config.toml
n_experts = 24
d_expert = 224
activation = "swiglu"
balance_bias = true
n_head = 3
head_dim = 64
init = "normal"
lr_mult_down = 2.0
batch_tokens = 65536
Below are experts of layer 5 (counted from 0) of a mixture-of-experts language model. Rows are named router (the router's row for the expert), gate (a neuron's input weights, with its number), up (a neuron's input weights, with its number) and show model dimensions 0-191. Each number is 500 + 40 x the weight over its row's rms, rounded and kept within 0 to 999. Numbers have three digits each.
After each expert's rows: a language model's description of what the expert responds to. This comes from a sample of Wikipedia text that the model never trained on.

# expert 8
router:597453462496538534448590474544562525532552448457507523556454491481517523459495517475476432500465485493452539521554471507424532513570474585535487490444424528502571459438496497480473503515449491507490519468494485478473559534506539473431481581488428547518512462470526542516486408479489478523494475502502495474487460482493476472451570589519516494507500513523491480504538492472501510437413544480465541512496452454500518452431574483586483466482474555559428510525477423416533482487517454430498434532520458492476520478563466538474548483544511554545441518447556510436571487483483492471
gate0:531474487513494490508432567521517459464490488452471480442551428535541557560470513544494504418574473551467527511502481511499554481520514485468537508414495556502560577441502536478434533540530419525513471460519527469447553526541455494566580539506501496500427544397476511487568497518505418525468509459481491477486511496468490492494454606449430543464503451487473441528502581497536453489439503455518478536466529470553470510469490494551460440523497471477509424431423459447567442512508537447521572510500552521541461496488498571488530547509497543472546499549471526504490456558468514507
up0:529483473492451465477522489480416540449446482502493542446535520485512485488531473519528515491483473488468469423536447463510521510474499559498425446621515537529458514537476445500477440495467436511462472505489506453551513512409498526492420443437538466534564440578455469528467488501477555483507499554541511611530534510505473436548535447510496471520554525509540424513522515570520512494584448567526501511596500530492486399473485485471505559505582451496512566575505533530441517544497466530507500455599482428461458516464526542473470540513519499533459447469483468490521494487510537487
gate1:532432495434587480520488529518521513481530485506493519495521531520506489512513493582431563452496450520468485535498405416489512523521469513500552498450495544436519512473514485493485530502522539491533488552536474544480547599488455563470491469487441535452492485478446510564588420527556458543479495565482512546539459576593518486476476603483483493476522506527477477475488561508466492553495427447451422524467451504569488455463565537497452512574479464498515518443486565526530470416523505530497461575448494522542449511532490487540508485553485477494551461566549521452499498522604486492
up1:527451481342563464473545474430513541476511491498414512531490489492453468547450482617467490458440488498547550478507510454549463480559477522502570490581492523498546545496533534520470543544524465522401514520505515537415482459498479499525485444542500442525556494535447509461520438526547501481470508506534496483489512499477501454432566498511554538485457410434480440514445548468497452582459543497465527536486501485551504524443500533541457540519584474498516484525478547548523558423473521544499470528484535527493531583535550499502477503492517533461494547574504551462508481475544484535
gate2:551551433513489566496508517549512470498507532500445446537573426501448516483494494448427488460497508460473525494522478484567499435557510557521515489473502568508495456458456561534510402507521524478504516519521471488483452538556471509409486505521499555516472456564485516519481539460445415482476520498479542474480468513517490349449510485520495465514509410458509504429545504437493474486502555509494579510558514536472500541482513554551588471465476462466522484509497517447522413469436488535547472503549497485481487462553459561491460516473502529389514501467373488473448520490537522487
up2:487532520523483436538465513476570584433479535520577580545412499492508535504440460477550491499492455488526544501522489524445483563480508496470567511514431445493569490570549426461536509521517478531457451499538596500472500527489532480501512540436488454508524461465524489515563452476524551458525497435579544502510568506566538532535512516460484518444543487502506557484496523501546504480522447488472456494458490484491502531532552517523449557492487542474414511552470566585451544473531477439478518532496515549575427463509536474510465550537583518553444494540537382513560482508508509521
gate3:528509431471513561525588474489488495466448514541595466486455501490482522526483502551485519535547524422525544475513489565405543445516527502439441513475488556474478545521595451476497525520536445495495504526535534570512482480511534464545511475465494455492466475459531580505516465465532560486582531444526481462543460497516457553535478480488508535356450489457509401482513574547469546559444532503476487471542531489444505494469501550499477474564484458568484478515518483534483469532538451451442516583521534547526463519491471475586521539478442508458455460526491520486573482506503424518
up3:420517462518468518441475480484518499496478487487550532481471507452459552571578545521561435490538514528464524496499476514490485511557434531531524427522501545498507439517482436530497546460420444522506497483499525523456510517533533543508475523508560581510574489462533489510463571445515443481537473488404464501554511466519443503599515525438480492547497540546499523508514488456533475444534461584450530402475472495535566558456475519529447518469453451387473484538442487454495496461460515514560501482546518508546580473590540419457439527473519522497495432450502525526475526480472476476
Coordinates and geography. Digits in latitude and longitude coordinates before ′ and ″ marks, plus words in place descriptions like located, "above sea level".

# expert 10
router:523494450587528546465496547570433539491494507399493546494529526479531518557514449470531490549486473587487548522494477510456544467499483573467501506498470455573459444471498515455564545468511466474436446455494527529441538477481498455459505466511496436514525425499533584441420456501471458487480481447481475447459475532497441501468455516555493505583471492487547482471447431477559495518504537453506463454528496444494484430503486564514516513565435484536506473499410476474416476511452448447468491530479556464504498517524458486396572443519545521506511504438564519476495551477497563478
gate0:541454488501466513522527484516559478526525550440419552473499471477462544577470463562542544467544523559463531458534472503476461565531498535477512460561530464546503556524477513509492533483486419543537496509487501513469551567505533559475450487463534553483545499413568549493522495530494538510449516498453507531406434557443526534523529425546476462557481504567472486491541459534506533529523499474385478525483519484513520507610520481521508578494498532594523465466492470532509461490447515480496535487482525550512453464588533523490482397458490551463489566469526412496502528496437507568
up0:553534533512502457531538551547498480512536426484499473526513455476509453460505491458433484492541466498508457484487536512460533455504549416520473521511446508501415448573485501498562477503470491415489494526523494485487510457550567504401440516587499529405428517505465502522499436494485512541501478475523406497588542543515525542475489549438545538487474496578536418557491485485509488501493508561557520506471546573468529500432465502531484556425506501470486567524504499518491509506457507518479564478383503483553560536403520428526494486499560508516469517466564518467504494572516519429
gate1:466484478517532537468457439480476518547453446461514523573543416490489540486500494500485502517499500512481571498401442485487540448473502587453467464499503412528451552441528457511522517506457496507454524495468546528572527472511461416522535483567525455496565465496479477498564497496542434570538493499419547523472585516467505542560536545532500426541467537498604518511476522510554425462513482436492418504538532506518528475510576511483492497519563499581526482487416511444491521459421489490462481519506521432506467549501524546470533519571457489543573489556540505473513451491538545496
up1:477529466463546419456447478541581525490470511523515544535518509513546452482509516518564479548509480430427479493574464509457498517544432528503504508460526563505512464521549476474547501503521523459516509572531473527492470504493532533543389496495489515546464571501545517555464513464420536408514599536631477484538465484548441504545468482545498505493489478451468509460497457454476538532461547560539484565504500539470474488458443482464458572490472453448506471486484441527463557546493517487525475433521480537498524483528425478484503500385531559464437503424501495409506499514464523499
gate2:449422508548445461471467532524525529486491476374494561555549507450558539489462508537553481525455495563520471501535472453476552493524512494502474532509476511472467485504467492477487445420580492544521491496513504568387494466498500497546576539536489461606538514493531476460536478512426465438485420448477496477481436568559516481497475494564493427418484444455519444478489492474491459506500549545569531493445459547465488509542453561459464467510435566546469515500518498481523460473455515444488498479489475507497422465556470525483483477468475506444527427538579503512437507444486518463
up2:442470408516510475485480531533445464507514505465566556552513517544534530484496558585520490562507542488558556527418535523473554382466474542498508470506484542490511554462552487471536494460538526485439506477512498517457536453472413521507515478534446435523503502542520494379540378581421519429521500434507501502497513512551557497422509561513498502492563499517486449439535497576517480480498511506502483489475549492490514469532474440462485504494500466507568564540480550493516505473532469476505456445512464402521456510498565489463453531543480501479499483546546487452455526440447551475
gate3:493397450470525462552587512464530490457518444541494554451497479512499521492513417569557475508451529496482536529544549521512457508585522493550470434524466490461437505478524500543543512475503604584471415506485496515496511471503527455548524537475512548504543434512480481422520520556482516505504490523460445501529500456498404512530432491472493475500553556572484513577538423460561489406494460426518455502526472459453510473485489500391494578483523515469459462478462472519488436461530427481537470513492524468477535579506485552463509548505487529486531516477456447467433509497495474464
up3:456463505477558453489513530436490581516567507540474472510482499488532567472461460566567593448462543492515547545542567553454476481554463504459473527440521474478484444428511504474496546553501561527481468490546516527477520474496542499489487462505548505426471436516528419548543555502463518490456467459510423547435469463505511471490445562482537428480480564537497549429476515525551453509432469408484506537565491459470437466513433512492514538463504510557494440509484486511446520501485498558476582454527539520493500579476460562468494529561569532477576533509497460459439482521486461504
Life and work nouns. Common nouns for careers and creative output, often heading words like "Early life", "Publications", also film, music, work, album.

# expert 14
router:591477513492492451489450509485499568500454537518483497494553500479519476530576499436502436520457477423458538460519495499441537525567477529432446506481430539453506477499574561527465435482468487558478487534455460504493525482587433489523508514460408514553570449492530501470484472505537467476492545493453538508496486485500457474524479586574580406556411554519571504485548491512470498463447573507515483473479471506453503513525509546518509439524417569532524487467491425438476520547476526524470420470511475458496537537510510483479550421519489484463470514507479507497569449417474536472
gate0:447479576435563434475398489507487549520505518497467571450509537505553515504434506469556561529446456511494484455448496543510433456540470536468516465513520466522521527465477503482490463448427560427451503529466465576499476497456518534478537548471439530506527494454484537517537507495475421504501576454457448467567426525488551538554487503544506443530483493468452536441497502498510503457493533551442442476457508488509508541524483466518443466530528508460497483480544521450595477592518566554417531548513467554511426484525474527439509512447554511462501471508453460546547407519527537494
up0:509544494498476559539558558588518565442524564418431453526478515450486509497544553468468436432534502504500428566557538460516555509502510463612442531543506493469451480531459485496529491513471518481508442475535460480487543505533454526433497501501572500440477546596457495414473455565505525442465509510484496439509505464521407443472490557444450564504503467498486455541444543475463511532496528506526574542523523549428524478488483519517518523432514518589551534521464489500465478500502537468508491494514558515481520542512467466482471521596536506519470529470557575532449477531545488472
gate1:432453505457504491480433536484511487523523534540481537542546521502478524564585487482563499520461509578498492504429520544471562436479477564375471496453535480517495484474563504482575459576468516448525426423491580480544487497380445517456475565553502471537472511573516442554489552473487463532515495457536528496529495535560453535549474456539517525488485469451510448554497469511537501462499502569486497435506548505497487506481538481565554541498553546514446563524519418477469475484554521508511486508447488423492494420480477495539495454540544513571496486471467521527477426486514455512
up1:585535476526549527551561502561548498548511523423533440483487502505474433480512585480427561523483448471449512462500468436474590483486503563443489510467462469443552479552511501441547479518500494529555558495493537484532513552490486465517521472487530467431532522488551472450473539491497493540522511498499519536552542524432467517560561508534498522542412478534553511443501534553549518452429493498407516503414496529558483540525444479488526523452515466513523528602529540523547449467462451516464422553535515493548514491453460486527498513469542453424451475514455546471475490589496563517
gate2:533508530447505427516471465576555558426453466491473435514520504504495562515536468470526502455461503487546527518502439530508486480512500537566439511516485483480449475537431488505517528463498462498451489528534479567511511530526445552505517507441516456523455479553513418498473444583538536523522551518515472482472439495587450494503546542462451526478452586535468479598516477532536532418545540545485493501567524488410478544527505494576485490514503500495578409567503441459433511520467474514539537612499481500492528533517537465466471582590533481475467514442509513532455570523496498516
up2:530480473605479436507475496488503451469502479530538534505551484454470459477478378448570483529520544526504457516560522525526507455501533541537511502459485439526438541567531491499541537479472519539512508559590600522475490485499551522513478539546466483449494491489445470482490459486493512464552533526530436533490517525515486505479533502489506447529558493513462461565519472578548559532560486477490464546561527556580448526514608511465585484545546393464505546551445502487467552544494495507524532514477474523514531581586485502467551505489521536408473487524511428454534466498474456469
gate3:482506479567490448487505494516501456458497485455516482557482551503525479436569459458477546480526484540407454492622439498480492505506530475475494555526530485546484490342514483490554457499473462465453438552540459442485491425539431510521491461505406476514629468481546535535500497514519529513506487463442502546508483512488470460547531552520543475569539540469511490529454569442549498509491506514567565468505465538456504563475510526490530479498493520496446563470448557483499437556519567510518493461413570513500514547539492476488502476537491488468517482416525464506482490575461482521
up3:520457490539439560524456495491501465499467482547508533551442494517465479460522459533464586455528542486448477437597474459480548445469485492447470495516447518489485494419492469567488481507471449493446571468543471472573459501580487510450452476513532462505489486522521439500417455553519487502412533520507452533502465540503474491567486511504570418567495545524550506572484493471470506522496484483512506439530502528488500536500459632523527452462511613465463449515515526508432479536510500506514534416508591557535512512551523449542470479569494494443484504560498554496493527474431515523
Articles and determiners. The words a, an, the right after prepositions or verbs, e.g. "median income for a family", "members of the cabinet".

# expert 19
router:504420535486507538499528560529517466534431510462464495452527499476490453506521498513486502495431415515440552483489482562475553478549472494512442617470431474546546477533510571538526517461510456448501444484465503499420480535520516512514484533455510543530534470455526495552483543501513444471520538449488496489536517462470529425525507513570513501527474560485531495515505447528429496479554558456597450485465490430491534493499470510577499460514492500527464423541446443494459515541545508545468491559492509544499532439470452472514457497568517580529500487480503409404429551425575575494
gate0:527466492491499463503444490468559506408568540464497460522531542436507474519508534512557526504473415474539489452486506481512501524527543506453595542475499453512499454554472537479519513535523516403557490500573484525533448542558509451498479530519455541496483490499471443568449416521536533401488487492543474445545500496482541461507459493485447542472517559537495499561520422503499500443532409543496356567482397533534465493514549548505517467503512498534461516549422515563525551461538484468491482464528519476522536464493438529494517476514469501512520521583456437492552468443534508459
up0:439552606489595580361534509553443517546502524550491515571537471460510490492561487486480525556491516504535497507510547492513422541528487522420557509390514544544448536471527464532520502470455482454454520568539431492485529476463489467496445499509477462555545536511506473495536503506591466445547565554490500431472481488551478516538492428468505508466481436505427462428492551413480559464509489515466455597547502463486548470436506548522452481525471492498512495529507560456502540469555475527460487521513505499463480515486513529481531524533485545474492487515539471516464470443489525544
gate1:512441529570495469550556493491501534515493478547456535464463458481496531482469538546485455488422574535435469528497490494516527495483547489506476492511561459487470529526478591438526601535580642506537510488453535447489481576506501531499566525541540483486469427503456479414443490513512493482522482508498561501494496496541505548454489460526465493505504594517541509594449538546600483534559504499492494413512491538482538505513451476572596446496539503462473454538475515491450435479480494520554550550493495498532511478516522489501569410502530491520507533437537531510482434450522483528
up1:515528451492518491552533593469490553532518513497542441518505553548455491500495446530459510471499458496448490497486449447554524474482495489508418541508469467451519455448445577549450519512471419513489478509454500548505514511467541455533517502426522498454492516521584474471511563453507478487458432530487478485553581542439454480541465524401525548539563409458453541409466454511476456523522481519497532554504516481500452444455523562502517545517501513519467507571540535552557503413526495505511464562482488524482459479411386508513429521563509473467493480515505509487538535510455588472
gate2:399495519465486503486540471481486535432550466564467512548504527490517522555491491396496495508465506491553489507478505530538557509479516465435551537534479509508541542486495535444456503522539516454454517509452479586531478522522426496466442504562415535465536494567436480458416528491569505546520510417410477466557467502529530552506548546507533491531522520548537533447561467478495443517473571457541502434507479491418492457542496486488567496446528504532454523444486560466502445532442538514427478539552526520511532510530573531458535497541514563462456514494549463467402505482446461456
up2:504477550450485516533531474430528559463535550603534458488460471438507625442472554439575456518544531519501471554559548555456478450556560547498562520496441504535496527488486503413478509529569522411494466468480528501484535527544482520516496484543535500501511510528487494505469537501501469521507491490471513521494460575568507495484533506532566498531526515492514493496500468450524440566570518442549526471539543582476512456485481464481540502487512444507398461442479481441529496482489543470550561494558540517525487441555506449463538454541523579569441496495527434450465557445512456503
gate3:520506512526523574550525506484488498505387469405497478536434462437542507494485556503470484425510436568473464488566508490481472549500438505519550518491486537494486426542475426557454487521510538527470496477529480469536420514476541478516513463533510559461516503448475562516543393471515478585545425469513484511477497522440402442525472479552520501434576581505527553453554496527464515542545468538547507497477473479407551539562539486498469517569448497517532465507540435533425513507538548522508467415511504507482486531499493496509553522498504552445517507524499511475473597500476505489
up3:460469497553499461473508473513530499467509532518513504452596508473567537403466461524440512516511492468497515500463551492510563458500541493443451521470519544447484503466475472551461492484558456491486500506481440548469487459518461457433553388531496456516452541513455509487511537460485483486516560518479494492442438560501521464519509543507454479469505499551497437520510534499458425522575422409461486574510462509545530457550545515582478538487497468480480502498535512529487594543565435463479561555496552561578520421462491428433522462487471520553503459516469482490454441529454505403
Prepositions after nouns. Prepositions following a noun or verb, mostly of, also to, in, for, from, as in Declaration of Independence.

# expert 9
router:585420489532511528447501529486464539518476494514518581473513560449518556560518564537482437495425454539502520494561486524477515514574509529475482592413499531529507516403573564483477497433490428485423488504515468465460499516513492503471440509422521450573555453455503474521507547479556425437540511470500474507518481506475519438492500503469577495568446475503574425484534566546438514480492565468479445527514474463465536478537473468508453458503456533522495496466480433493475512577512493486497538503492548512521480470518413521409535460568502500543539511534545507454492508495542544532
gate0:442567462477479509458492580591475481485514524469535515538493572466482516510456492522456463500479460441543556466528461527514411449589513542556462491518421547457487475520536475492544488548509503519544515509474549504483507433551509513490492527471572437481575558475491556490459457450510507451513566526461554585480523462508482457546475563476467535455537509443461523522458478483520512490499497484415502480487544459524481432549504517447464449507535506537447513535579565500531481533452491500529512476484484438425459504505533526567576518536457489441497454522560546464430575483518541601
up0:500530559517448511562558513492500432441597518550529462549487508483459513439518478503438479470491538441390456484478456543485516583486476501463608522529536548499542519495525576514438558527457491531449599500428518453519484523495477472484464437473455463550416520465520451497499434516479451457488491487515526496552513539526518505457415497524533569532449470545483509503506522446504503479552469454484504552525451432495552539480504565540523495512516456516504451487444517516520479544470487522537442568498475414540505529442514519499533468444477541502474578458505535571447489477510482580
gate1:449522440455602507519492520485519473507475530538464425471510470416509519455536512539503547519542466485501464472491552490488512471497494533425507460494529472466512470475485550592496541467443505448527516507469501553524469598455458458423426553495486508551415558498489439530548553518479428574470543470508498586504481567513511504518460503464532553506484559537495468505507461516484495473541481473471428483502455442534495430445477474482485515596542441504580442524515452450516572537462427547490499504476434481475484427542478491508584414463514449495514536474474566477460503521523507502
up1:550527452470526498448481530451594522444509548476492467554517489504560546519432454443531515532529452535475462503427534541534465483433496469534505499474546414428450432474512532485526521539535539504608495535557410490536476472459506501499489531485506543472489494442510473543461494448476479588474443438517439576541501475446522473437478540489537521524484511484551544555573519481524465512486534468520493544475479572570494452505456481502540534462482507553530425465562539537479505441558494529481496624471506507424491532536485504516591467554525468494516540497492538505561457528480466484
gate2:503537470574526498469443516478548479471476553570453556520434544568494512521572446436477511531490495555501487490516527432560481477536475507384493491538493481565463447546499548537539488524497461501521446507510532491524451502437496576515483494511482430470465496504508459489501459532332496520490542485503508468440581497439453432539453532638476473468463460438517503502558483499480518510481497452568486493516502514469493480502455412480479491494495555494510517462547500579532455468513545500569486514481544476431505550475507511460479521496524510524507472413506512466432507422461513511
up2:493508458488493510415479467465498533487526479520510469530505474522580485546496569483489541518530505590486509491480464475471506515501461468488436538467496489489474487525499514485548475514512466565580460434563551465530537420517516564511519477488496518505580501446465439465631433503441543543530490499530457465500497503465470547486483549514496498542491517484545456454552429468519520451498508500546512565513466485553501572496417460546533580473543463573513488474589538558545456425543475449502516538437554562507559476510473474506521489475469564573389509461473494586501470477472533530
gate3:519455483480494484557436554484551517535542451506553585451469503482466522452541498504442509554492487483435510558476504503467548419488502597499414572506542555439481515497481510467573515453497468536559531452451455491456518482496501514480477446530513459485487549534525506580572448487471461473444438515527570546517509541511495533522558437503605535517528406450462535534442466541576506536526512532535526553503535543475503475450509423570519504469488525497474471511523507503476520561493474478553569490480579495497419504550549506499498524535452545553464468471521500483477586531461498443
up3:484490471454485467460459444456482556519463455472491499493506548455476550554504493478607559521458474492479463534552581511483545518487417483521469458481496492484562547477548549484487578514484515441507535461517466479530519468526445573448476534509521511493447510454389549506480532555468517478499502484516504475485519473535461457491479474491505473540491514502422452517541471459500429536511519508519531587480496576539464508579519504478516534537494415422562469462510490453455435520526435529468488508470545458455429555555514634499419525451542494479458503453601487465517532550495522506
Word-final suffix pieces. Last pieces of words before a comma, of or line break, such as interven-e, mus-cle, illness-es, determin-ant.

# expert 16
router:491472450538529516522496498550503497501524507447546592495541544455539537511568447521536520541530509561532517481493459433513522462525498517446459539480469431531478500493511491480498503502488474543423522562555521489435482484528571531444487507439452514522484490493527534471409479470598511512505545479479463490432442546471483499445584496467524498549506516541533470538519427429548510452527475417535463511443434409464563466477501546580512457489461520511446471514475426478442510616435513483472494462464522498559422532541473491486480448473545493461451541537497457477527516431530553550
gate0:526448588481469516518461486535501458490440467556468579514494443472441489493495542508522455493446525524527446498554444463494486471498506402519499512491454449499509434519462500462493556535542496483556502481463479482422515501504513463490523551405484452473565539549493512542427542383482506503586478547452457518467475470515518511486564399533545532435424467513430515484486471524528498492573487478505508481429534422507498506467467496459519506478490460462486439480465500519512525511509468476420538471513481503495525455505464594565513547535546479480488425555528427498569457400487492528
up0:471550400516467491482598455547505564510512446534475467448423545475496591543481551414505471526528511422430590500482522448523436528480493542480513469513530531487504474520490501517568510467529458532511507464498529428529547507487540461484509465590474489504549502479474540542508488511484434515448503518460498499481549511489507502523524493489435460537493469458519600542519546520455487459524472523455594530504549527459549515452499451493578510490475550462613510593470482485450421470477466515542445510502521504487479524546557437462419453492522474473517561459494515539449510526469454462
gate1:498512463487473479516501496492549497493456489442501518451570500436489510524556499472535598548474477508523526443514492462502467483487551550400455470469461416581509503444618547505459483418493518506452573519534494391455455534501489499457527510482551499489516457551497430482474552468504542470501504482512504564496497536484553494471567507502513524473478547472497444561533489458487410487466466508462464448511570509500559530550434558565456473510531546533530526490539533551443532473519489438462508473485559513474435494583502476542477534507529435479463517593499431476571545484457521474
up1:491429486404483478484473483444532501522440442513444493487537455531488433456510462517573581515591506505495523507514552587496553473577492513508440462515387505502467517414518543486537467521539472441492460471521498483553557502515469505544450517472483540510521433544471446482508460534549512503579458467472442485545493489532466450528532530479562497495555536411511489447534507430517547505491558508521574502470457503513484591506538490485503501564509485529477524481470548520466549544536571492493517483543535420543525408541531469511467477484532496507516561524456411503580514552495498458
gate2:443465492521387456529458482492523520508513486485477481543477506473503510488464481421496437497490506551565482507543473484544428478508477473452504538421514512566515497500478533528532554476527521500500577499493520472480484610501517478495495509492499425530457454494508504487458433438525517488500437524498456565541370501476492433530468540545504531493591434446562473479563436540557518478635471533502495504504513449518528489525504504517529524501459514506554601531517489590532535505508447459548538493448488428469498455483439492536532546486525463425488456393522531543507492507484503475
up2:517443592584559581532542477536494475457505503479439510499543511488424483576475535490531467523495478428444508605460503500502519548508473410473469497553553481530575515518489446469490494477480507518449458494468427503497531458555437476592505514533505530553546507485519515499590576480496491476500494503495432538457514535492483506460353511455529590533471505564539523509512510487509476530475469480525544533501517495501514417530506494479513521555504471464464464492434498493505517511495573470465514489515582538547558439537557505517482506470527496579449472538417489443541499473532449475
gate3:491515450532576420511524466492568502518501463449462514554516498521473490536535516508463486525450491483592474459475545561453516459408530480477569517476546527525421482558566467534476435477510490530456489484491566444582532486517529534500526496499561464432491507539504526548473492495414431509509508493454472516553491527422499436462538523527435501524511541507451427395539564486514501544528473499486438519508462497533496436465477505517482585479532455503536531401394432504529485450469487506531483478459537521483508541572463517531502528482477503436429437446517493553475446494523536494
up3:536518463504475453471442498495508492488484462481480529471504592449522521553545507526497462541476476443564534477483584517460487465436588481473556500496507507513503535544562521512467467465489503474456505451506588472558533533490550607483565470446565511471512564546491548425504475504431521510510452472540507510562472578403481509507536530546389567527519540526539431483513458542498487448581541508496459509469534438484483403461451520564512541455522488541526449463522423493514491461497451456472521496463507475440502548511449494471485504522505474467448420497539502516521448524544439490
Sentence-opening narrative words. Words starting or early in a narrative sentence: However, After, During, In, He, "Based on", "Founded in", plus reporting verbs like announced.

# expert 17
router:519491511536486452456579515502505515494550488415566543512486484509511553504560468545452427504484474519467557532502499491495590434597489560464508493505440469523508544451472469539480451471458436576484516524510539523420517528551492499518522501402420475567465460507548477500508423423501498441465556567481437563410462539490491518522486545487480503533467549497486506523565456458509499537500537528555490515504440468419492479447485487551486524454492525464501528518537476528489516535477431511492476540446458542481419541484520589510506463469482551461469512464534506397544536487534567485
gate0:531495438525554557579552459586508565420521487503488515488463505433551506531454504575524468537519494595532473551471523505464505512509475535543553406563470597535467460469401566506545465514520506481536468427533534531492503537532512522445525494557471508479454470553418479629513534531498536451478459503485460519507476491519505449517503548572497493457535493435505454479479592466498542536529505525467465494581456501461483506451487486437535465481466528503541488526558503571521436474460483506459438558473527460475526461526515542475526522507520519491465457492570506494443488454466478477
up0:504493437480612482536556488527488488446543473506447467447467509463552500530506503543471528566514534528452514564456451550483511455476487469512472432529508537523576453517484556480525455548512539540535527463561500500571452473484515537454587500502499470486498451504482487515540510603524528506497517405520488549537520538461481419522486550532544509409517483454459479461515566476484532504472426491475476475544506522492490539445556508493532403455496526460550601528542545511524492475477443485517488508512555486509521481550486533446559531547435528507491445522533522449450575476477472371
gate1:508514569510513493467567550494524468401514516526521563487529502514480479552455468553531487480458550520399491542502469463518478542532464504481455447483499497452483536452537486532521546523477460426483476475512490457505492567511487532568430514510467559477399489526468538518433474469519520493493490485521504418469475427616495504492551524564488476482459554432506439525498468422489498577456532434459507476435500562446478556438565487475477504504503583530467502518478476520493572595512506472440457549455509499493581582498481471475514447455588532506508430518528476509514506488542498522
up1:590459496481454456527458476490481510550469526454450387542481414469486519434480489510479493472461542496494525522451520498521621526465494478428461465443503508428568506403432458494540450446506433526550539498469500471552549545514469486506501503513486527513477407536466470548445503478555472461570528490467523422506540469512476472520501515528486573452530485469466463459503472569481506508576543516531499537503585517494465486530533509540514445507599496415587559530475463504513478469471433489472495532597465495500485471504502514501476498535530517580516460491524498505502455567528529484
gate2:521496543460507531530491499554504554485468562509490445488500582534527461478459531466406535485492588469458502492601573550603525562578469462477444448549492470496555491434610503531497528521536519478482530490528515491522529498478541506562525403497545536518532497520555508522604526504470490468519491548469483466534468537495553443477456506473528397562467580519454456550552532480499479479485463452507445517483488495477530534504552475482512496487478522527460495415553469506462424521495498543535509487527553558485490460477490456505451439492439427564514488551503534507495523537443495545
up2:538518453464527515442499471525481478508498520533504519455463557547442486503511553495443491534505511535518505544453574606384520506500510480488515477549540525582490479481520554522489507463488519467544536501510549529506567499485474482540559476501498537513539476482528517433513518509536481464537549521427527509470516519558481502451515514572474466450523553553474465527508467554429570424484555565499401509520416501467509499474491531550544474512440514434523460496474565558472489504428521511449409476518520581412519486487473536478493525528632460513493483511559586491457483557546507539
gate3:499456524488515482570509515508519519445527499496489466472427503506523469506519523413520528493509491542504477496509499524520445480536462471471570473546556508537494518559519454463487554506491571482552477510518494390537476499506528486423446499473509546501568449525563511503431468523555495387496429471467564519445530560492390480536492461480496556526544459513478526491474410548480485469466487517489462483431519485507516575423512457484529489531410490493533444500489479469444545603518549462470482437542533533487537397501484508474508410557460490459496533528549460414506522506501457445
up3:547504486540472422415477507527509473579447496526443542524506450417492578495517474496517573505503486496517531490476458489524518531462419607553517529465454441489485500482523539529495559456446450514474510518400518550502521550517555469550451469507560531525514486513596489522561443531495483463524486527445449528456518555527480479551562543487472449539494511492493553577483461507542486536515459501509455479433555451464503484515487555474540521505497565541444454525530541552534481486438540559497491586512532484527391493517525532502517559509484447406485493544533556427536479491483459512
Line and list breaks. Line breaks, paragraph breaks, heading endings and opening quotes at the end of list items, sentences and table rows.

# expert 12
router:522514540543478470470505563551494598451530457445552572486532523464519511427513485538509525568442503490492519437462437462523490506558500556461434507450455532443502480516515572498534453457503446542476479482430472518461564475561477417431507537464432502537522483455496519501512477460555441452512559487441461444425505565549475516463453530483510478507464484463517418501485517510481536475507476527474441501422474479421518462532497554498539493558410529492501480542484492489485514533479516519540499556419511479549550543573517491434526489517512500455450583491536513408446498463447520468
gate0:471574433495464561524493568486574475524501584537446574549467414451491512542490520524525531484465464515455555470481523462460540474516475576493527552551502493432558521495483481481475511485493466425518565508480503552533537430539559493518483485513472450447513571534502522545541472460504478520454541447551454439477490559484494550525546512478454448443437481504474543488506502501500475516544438526583502498545490509484458475443462500446448532456468465512509493560472521512486451530524499543529534506526494526478470423429503468484517491559559456369427456504549523499554455521480388503
up0:563425589527499536497486469473498560502434450493490501523482528530509453507478529577520482476481495535495480433446519520477502494473469436426509529483523581492492488516524478531496540471475481540497474497533562488522519528470544422540491491545549440465504474442584458456499477474506444444513500510454433528487454436533479446496440511503477530452436517436541468453506505475518505448554559462504498459564561456481558477461415531458516523480533465484516478524600559467530510562542498436490489499652495420544445493455467483567508436534463529459481526463464519485518466479565475553
gate1:487564534472507504531589513475551435458540521501495509603509493474524460536427453551470505485541492477509480494518439497514462468507510467471526460524548436509487468498400426508581570430486526488425533489526537467517532410517495486438435506490442520491558445520485461513501449553468514490462533532448538458467550516533489464425525517503470429484431538432485469524513511508482524484550492540525543521454453479598512519518538497527564533494372537495371491541509488527458434464449496474514479501503488526481480478531541494554552478498481477490483489468559502509407553513528466530
up1:512527519487507449480474495411466519456483560486478465526456418565546458504505485519489603460455470470530507497505590511497460450468497569530464491464542573489449514515524526448448485523471501537534495456525461503430528581527515515563552494515524463473477534439462522510575427516505479431490477439528504469476512467485542513509438493540495578470534504496526458534450456527549449567495514470454389455534496519475511536515495493477527510509544541432506493486548489551511601527507442515466549538408464442511450426488475452588492442496437536506477499459488446561499525459453442515
gate2:462443464539505488441513495473473474471573433498538428550505493506399553533515565499527492479479524494456489480510500457519462449491546464430460484491482456478533533509524458486429463449558547486480517555479488488521421502511518564484452501530476539492507545486573524501467541502484536520470511587502438493539434509398492491480529431514464530482442570499545554498511491439558474430503448500566477447461548520459439480538513543454561576485566525469532536506430454453529461483509495469493551560527419445480486503534471448522533480471495451420543532425498474509405473500509483560
up2:598593579492533495552469476474504523511543472466518527539503549562453571419471480576466498462562466521551470475528485439596474543438502511451523462469485483543495568499465467525527440450408462492558476474552457478458529511455510471515458485515500462492549526568556559508485507500475462467540460561442533503555478498500474531562484469511402527474510540492505531539501479479520487517477445453467575523547499556497532445488460517458564581494477548427503473427517470511425477505485471486547506570534470502514472514516517543507487440537534487409557498455561525487526510484489509561
gate3:462526527473431450479468431527465559511530462490464602530471546505478500448528489549489460458549441529474499481527457514527494484447477569449498478547468528491527513473513462553613537414609497494601492561536489550463436480496493578514482447409470534523492515515473459507497498462473506495524497516437525492487407526478435498534495540469479462475463475549447485514487517480455436491526532420463497507517500470477537492540485566533478501470487565567592536529517523453564466528453483478489544488501472575499430540501486476446520501484466498479465591505448502530500451465422520445
up3:501597528554517532537466446437494532523484485508486493497596495481495516514487487526457535421509471548516502512543538587523532545429528517444517511505588475457547473486494560551557478516547586423526495506570505607485450427467510532487526494484474508487506573515501516443455490473510490476497594508492578511472500485459456396516483492562514492520520516508501516465466496501506512501504445428607552607565487567535530555606492508490458496487474452506478525509505521475525553530566458417488506563489482588489483462501477537502513546490488503502526540542460471493490498532476479469
Mid-word pieces, verbs. Word pieces after an opening consonant like f, w, st (f-les-hed, f-ight, sw-itch), plus verbs and adjectives like should, need, short, long.